config = dict(
    experts_per_token=2,
    d_shared_expert=0,
    routed_scale=1.0,
    norm_place='pre',
    norm_eps=1e-05,
    init_std_down=0.0,
)
Below are experts of layer 17 (counted from 0) of a mixture-of-experts language model. Rows are named up (a neuron's input weights, with its number), down (a neuron's output weights, with its number) and show model dimensions 0-127. Each number is 128 + 32 x the weight over its row's rms, rounded and kept within 0 to 255. Numbers have three digits each.
Before each expert's rows: "comes after" lists some tokens at least twice as common just before its tokens as in all text; "raises" lists some tokens whose logits its average output raises strongly, later layers aside. This comes from a sample of Wikipedia text that the model never trained on. Tokens count by the router's weight.

# expert 1
comes after: " ", ".", "–", "201", "200", " ("
raises: ".", " |", ",", "–", " |\n", "/"
up16:148148078101190114104148182088116100088088090118113089133180182153138126124164149137162148115143113130138123141095174100175119136110075119175113140134086081038155129134087170156166156160143145135130115183173088176160139086086158125105174132114172221103096160164144131195068125117120073171132158223136074146121112120102158169137116122071113176171106107136116143131106158105142094142053
down16:139095114124134166097147087140091080124170101127151054131189186143139139128141186189152149109073120099126132151135163128161099162115137156152096126121136144054116125138105138109112132155121121111121105095152094149119115153117167108125178118165120150154142112134089135109117118156166000100212141124074061126113129112110170092179157116151085138097172136114183128113103123108159145154117
up17:130137085103113098115108112124150128106133131114120092095077063138145125133117138096142164128161105088159151096109153134149112150148131149137106165128112105151114196084167163052129129129106104169128173154143123148125103118094139201114124093134107135148185106130115149211132100108182127081111190121189133153170115150130072103111074129144205148111110151153132141080141056101086154080078
down17:150111115083119122151112091104128064092127166077134098094125100077090073154145108136148152108195154131135154186074087130140151160095117112079143172156122131112149121108158133134146146163108207099155159150121151101134168112139134140105121160095141120178122118121099160095050099147131103146124158125121171206131141181118078034110134139104149144125125154070053134158136180104204076154144
up18:112126092161038140107169110132135154110162144099161173133118145085078206066151154142121129171099189095176158137100117186068119164137095054105190075162150161132176091108052108088140171160111165180109120163163144119110130131169126152118100114220142137131136117111102137124189070110182110144159116122134053160124178142157158134128157120114104158136170166117169148193122100091096111150129
down18:156142196189132088126145126177111139146141129095045120144148164135169105138095093131128139184148109088116089126155174118127094085092130159088101190164148151154131150119166171140207153143145104163130155083131109099103199053128114156134105112119162126067146139102153112157119103140083077065115143131149113141132128151114120116127131158158122105122142063156101157150135146106098116133140
up19:154163161132149097120161175077062123080193112077122065154093137138101116125132122128127103114144115157165134139133132116137073124107115115136198107142139097064101158116112136162091094087163112113130166099110151135102129170141156122125110143203140149090067133129122103119100082135097107127143083155125165132107093113097166118092115184165123079093139143139090138103166129140174112095118
down19:185114049136097104158138176135201103110086106104132128128139180113164132143089159160067096126164125061139121107174108107118079105094127134151077129088089162155067125118105158134090137160125153104079068159098092120204153245070109083116048087149164178107134175137112162144078107099139157107105171120120116149116139193151182130131111136121177128119112134094080130105158079102159141141147
up20:190140136138153102117129155177101126128147124145172123158083149113187102100084114204192130130067106130143132165087132120115096161158119141116124176097051114068149120144144134087116131142134174134106114077138109187163076149194134099102134115087146130074124135113116106147173154133146169133111117170147181167150079135152170164124141153164130106124118134166116158119110208082059103190144
down20:116135103171149068134100118168167149094101170136155156155091142142114095129157115089145127071076115149125128131123107067153066087143140122118025122093189133119143092186116159161127146085126164161094095122144167154091150168158131108135091159087131141065157169112179138177144118093083065153132099090077118134155070122134091114138130086152153126104073078166106098131095119114075130090122

# expert 12
comes after: " ", " (", "–", " $", " /", " with"
raises: "2", "3", "1", "4", "5", "0"
up0:126174120138085124095129047187137128089163171103159100120142110150156106072130093127146175127098151121135145171146170122141156155118159108143076126127177184127094155132175163092104162132107128125134122093092189159076120150154129155185118101115163132178101159107144109093097141120117150181132155143172112134131089182139061147113109123118173084177126164139088102109086137122199185125141
down0:092145110113102120122119117118096178154159080139152095114094117117143156182116150156179113124151083143079105173130095142099116121122169112095149090132131094134142175130116146081138125181126111115125098093144088166105128128113136135122100146138096148108158081105108086149092109137121150103190114104123124098158077145072079097103116088132085127107087166142111127152153053124066125094120
up1:118127089117161128130099120103090080104108116131084098110115160125094090111117145130102119117095110163192112116165186134140150165125122101098119118172072156069140106106085153119077159176108123108118135133068156133131109158133110098129103126174126148131118094115199072048157170080132126131097137126087130163170134167152142102139148128066168161149152121097069104096091197152151127148112
down1:137160148181194166177116116143157133139109165136093190086134120082151102168147086126149129144083141132110119126109200178176105137156149177130071121156129127104108078113132112160099165085132114131192127170104099110107120107134197142202139130089148151183121149074132098141133115112130141086165103122071111137134095124126091150122161131201080102116144118121143142115122096146112148157114
up2:126116107160134116153131095143161122094155164086135080174078162144135148104133146146117105125110133135136146102193135113121125166135103151162104102129083093209122107124144142124156124178146112107112107095113086095131134114178138058066098189092121119120111135128164125200136169141151169129208147139147099131155113128109141177096122141189065099063145124103124111066143146208143154129080
down2:073097183118059170157125161146124108128112067136177152156116156140117130147104131122071117120168086160157090156116140098108100076111122147172179122154122138095175097142147176154097099133154124155066155141053103090110157127116100091114059149134138116096124117133124119132101125158159157137143112156132131108171182151132162069157107081129132163155113139132142166114089160152141141100207
up3:154146155111162132131071153125104130046138133122128148128145119098109099089183147171146131055080121113162114136063115116124088138154153111135145182134100161140113047115105089126083112145103145139113169192134117130147202131116137174089123108126116089105111121092192129181123111121128134105167170117131160083152090151107097076112122136177150096154112117106138096072126141146096100179083
down3:127084145059095163145103142178158194073154124177169120105147104101116171135089160126121119111163074077143153070133177146117183108130119184154118116130178182112102109109168125149093111156188134125099157108162151112103168101134051082136114099108102116150135128160102183059113125193063104132143138158079153092107171080164199180119120124076122162118109150180126155168147127137121155114139
up4:075162104144123125118145088103138116141078128118167136117110116141155131136137094146172127109104104138174136095151194135110128164109172149178142157081169097184103138142160161189145161149148109140211155116077179166150133126149119142141122169159139131033165161071103110064127174127096146146090133172142134125195080128126134172047066122121167112167116156087061103114118153126133061106129
down4:117125138162098172078079139106089133099089147105119095154128152146114117062148149094117116087045133126157071106103116179098132109143138166128093076119078089085104149112132100097119135161120144128112155151175166106150109121150168136059118116141054131162150063099174111163134092128097123151101128173135077103165169080171103109155128107086103093154140114103088119141133139194186140147135

# expert 0
comes after: " |", "|", " in", ";", " was", " August"
raises: "1", "9", "5", "15", "10", "2"
up0:120118196181142128137130090201117075163135177173141128163122082109140182136153133131169087135156090142123179175081110131109087186144154152173102115123111125103156099152131134128111109087143083068138120131196138169151142090165122145103146172141135123148137130133101115148139132154139124121158137162166147128129096071148104165148096100126085070130161108084142113138166106143150109085146
down0:120127139169151090167119162128139140119080106096159149125130146153158151131125096131106115107121119126063116170105173053132151133144129131144171168123126173100123128144133078125112082153134127228149130149124185180114130159145113125108136113146166190154116155138111061164095155114133147096113105112125114201165073110152184124117113124116125088067205144114107063084138105122119104147103
up1:090129141164106120122136130184132142108129071165145131148182146163164125088133141136153136162118101161152163107125111139123162078114144103134110140176155109104109161105113124101210152124088120142181109125140160175113150110160078191137070087125126096154162096120114147130118103134161086112156161142134102136092162151154063099140086114132121123138121188198179133116132127203126064129143
down1:079130118111142103098060177138163112114144212140148127125182161090147134102128141111130153123127147083118161138138161118160126159169114107106130123176186135184086083080139180097103094129176127110096182136160084140134119182136139142114104096115163099087113169132106084131140133102141139138081136134172121115121128153114099107198126083157140147154130069117137152084112072121126083098063
up2:143140098116188219144084160108149194181125121138101126097193172105146043061171140107143182094145133166152072139064148140088143125129153089099121184135124093119155089100125167148119162147141126174161083115135181157092110102181152141174161100147128132143172136138119114104146107127146136142128125144116145176096120076135158092175116163118114080129052090099116052147116123122128134179103
down2:124105136161057160101087161111135148056091135160111186144100096101150080128115118085097166189136131210148086128131090164076162119089135116114150156155152152134107190137127103147131173113181120096123176143120122096178167152112148147110105059125101137154199156123126180115113129255197075113115123112109100107131153108103081141100127085164106148173195120131161128125158103154136115129131
up3:096148101168144105130172170107119132114162142091137147092140117135125098134129148134118141156123148158111118155072123119139161179119136144124093123077130122086136093090127147108136060085173132116081096255118083082067120146098135097101118167163155163123090088104098137121092109125154144097158212150124113161161154120075138163082153190169088134109098144175161115154148072158137161135169
down3:108127142122151146108094141121164131120162121143094099114108112114101209180177101126154078144110195135136132133158136147163153141094145161130127102119149126147077112175116122105109056200133127078084144129102114109101091130153075147139077088076029174092108183074130201130065132130138112188195111134139195152121106064108133129102128103131152102153134102143122136147110114133167149141096
up4:194126094077136196147127153170082119167131109140132063120170131101113071106146150078145133204096151118126117131124158180122111115151094088177153143125127165129086146088180131122103113151124162157171128129130171109129093183138185111167153079100123139110127213110166126138123144129116113133152132142049148137092109107125140119090184076094178176116183178101123122113100092112064101091128
down4:152086106145101133085122156095117186129147104162105120096139079149082179135145161098080081187172154125087095177083136120087109090137094199164165047140114053180133161111098175065148096095081105085184108111163153117145087162085103147114131173109123117135138139133146099175108143117065147146184150120184138107129135158157138112120166176111118136177094163213096212124156120119126163123123

# expert 10
comes after: " the", " a", "==", " The", " his", "'s"
raises: " and", " of", " (", ",", " in", " to"
up0:146141111178206125120179082189083113096059172093128167118133116164147153093060078167087113099123194129150121126115146143175069135131133153127112140111144130140107082167122133160174140146145155090106122122147175133170149158134173105102106087147150145130129142165152105074111169179178108100142133122160131095138117114137132099088138129113143120134156141149164153140126118123130172126119
down0:116064119176106129104110119180199079133099171126126127160129153135232132144150081133123132093128143119149136132050142121128080110118142084116123168107181059086110195075101149152142126187113098092105132139117135157168101096150104120126144061107111182085106105139144208137164068133133149145092102171132117081132083137129108100121119107135074087161107144152099104176146147135140115139134
up1:177153135085102148130142128115134171119113091155167115123141122162104163138151164073117084158209119127160121099221208127131106144046142152114093104155105135141101105148172104120102173123106101097077155093208110110121174203168168120126122100123113112091154085137136197129100114156099084118161117118125133181115112092080163169118095145156131192135185126096131160086165127111140116154120
down1:126164104158116109116118072099130086149163125146043119135168137141078099128140112165112165149144102138111136114216164142100127086156071141173129137109118139092114090130105085079112150114099153124102047153080115109107102122113059150202082194102100118128155073118101197137121100152101163090089134080160137113128163098155191149200133092099137168205146125192117133132135176190172168101129
up2:117089173171140155121115191117201127133118108151113139122092144120162125128117087134130081150119119121115115093169153160123113127076089129108142142090051133148107043100064125059104097138142120126157137120151141124130074149098068141126114064157111157171135135143103085195111161120107156112118082101163137155082152090085171189095121147127051171087106174109173179181117114100112145132128
down2:097121137164068118172142171099179182069164103155124123118120169149146117136090113104099131123077160143103115135127162128164099097112141157066135160111085209136088126136068126137139073135110165136137098151114122158111076165076134101135145113149119095203084110110126097122076128113136153153108175073119092103106107152130095169126111134066140096205151160133116106099174103150131205128138
up3:176164104074123132131144122122110156174168096110134141173176123158111116126123130131060121154103101083128163142072136090135174074087051128136119106123137138176171098114080129146183097149129151108146127107117101090129067126179108154077141094115126104094110090151075115105097144092065139154233121168168158149118190134135109167110128114089164107095159151117141159184151165139158182132171
down3:158081122130143112171126084134156195138121109171100206170128127150113084123097124143132160143160139162113144140116104123171145122161080141111127132088129141112124148106153102135145136161141138153103137082102095170118121107143083101123068162107081091153077109061101173100092169119087106148145168137100107136112137162118189106123135093147120137089139158107141173161117099146146090116085
up4:211211069116143135138108191128169192087141140164142136117156152068126096162154089155076124168091139096120126139160107147120090161102124130151077099115142125156117107132105112094131144150122121167099121182135143121139226146140156113121096135113065140166079140133124182138123092091150134136149127117118157156146070152145155197144104137120085175105111128168148099131170202132058113074164
down4:165114084115073095150129156096148104144082183087116059184112096063123145197122149111140151120157110146131148091074131153080130139081180113115091121127130126152154187092112128164140117144118123171143091131156096162134155147162141153096126124129158185111136089139145196124136071136169139163065129168117157165170114152163211131159114148159100157105083181123115108155099153139116070100130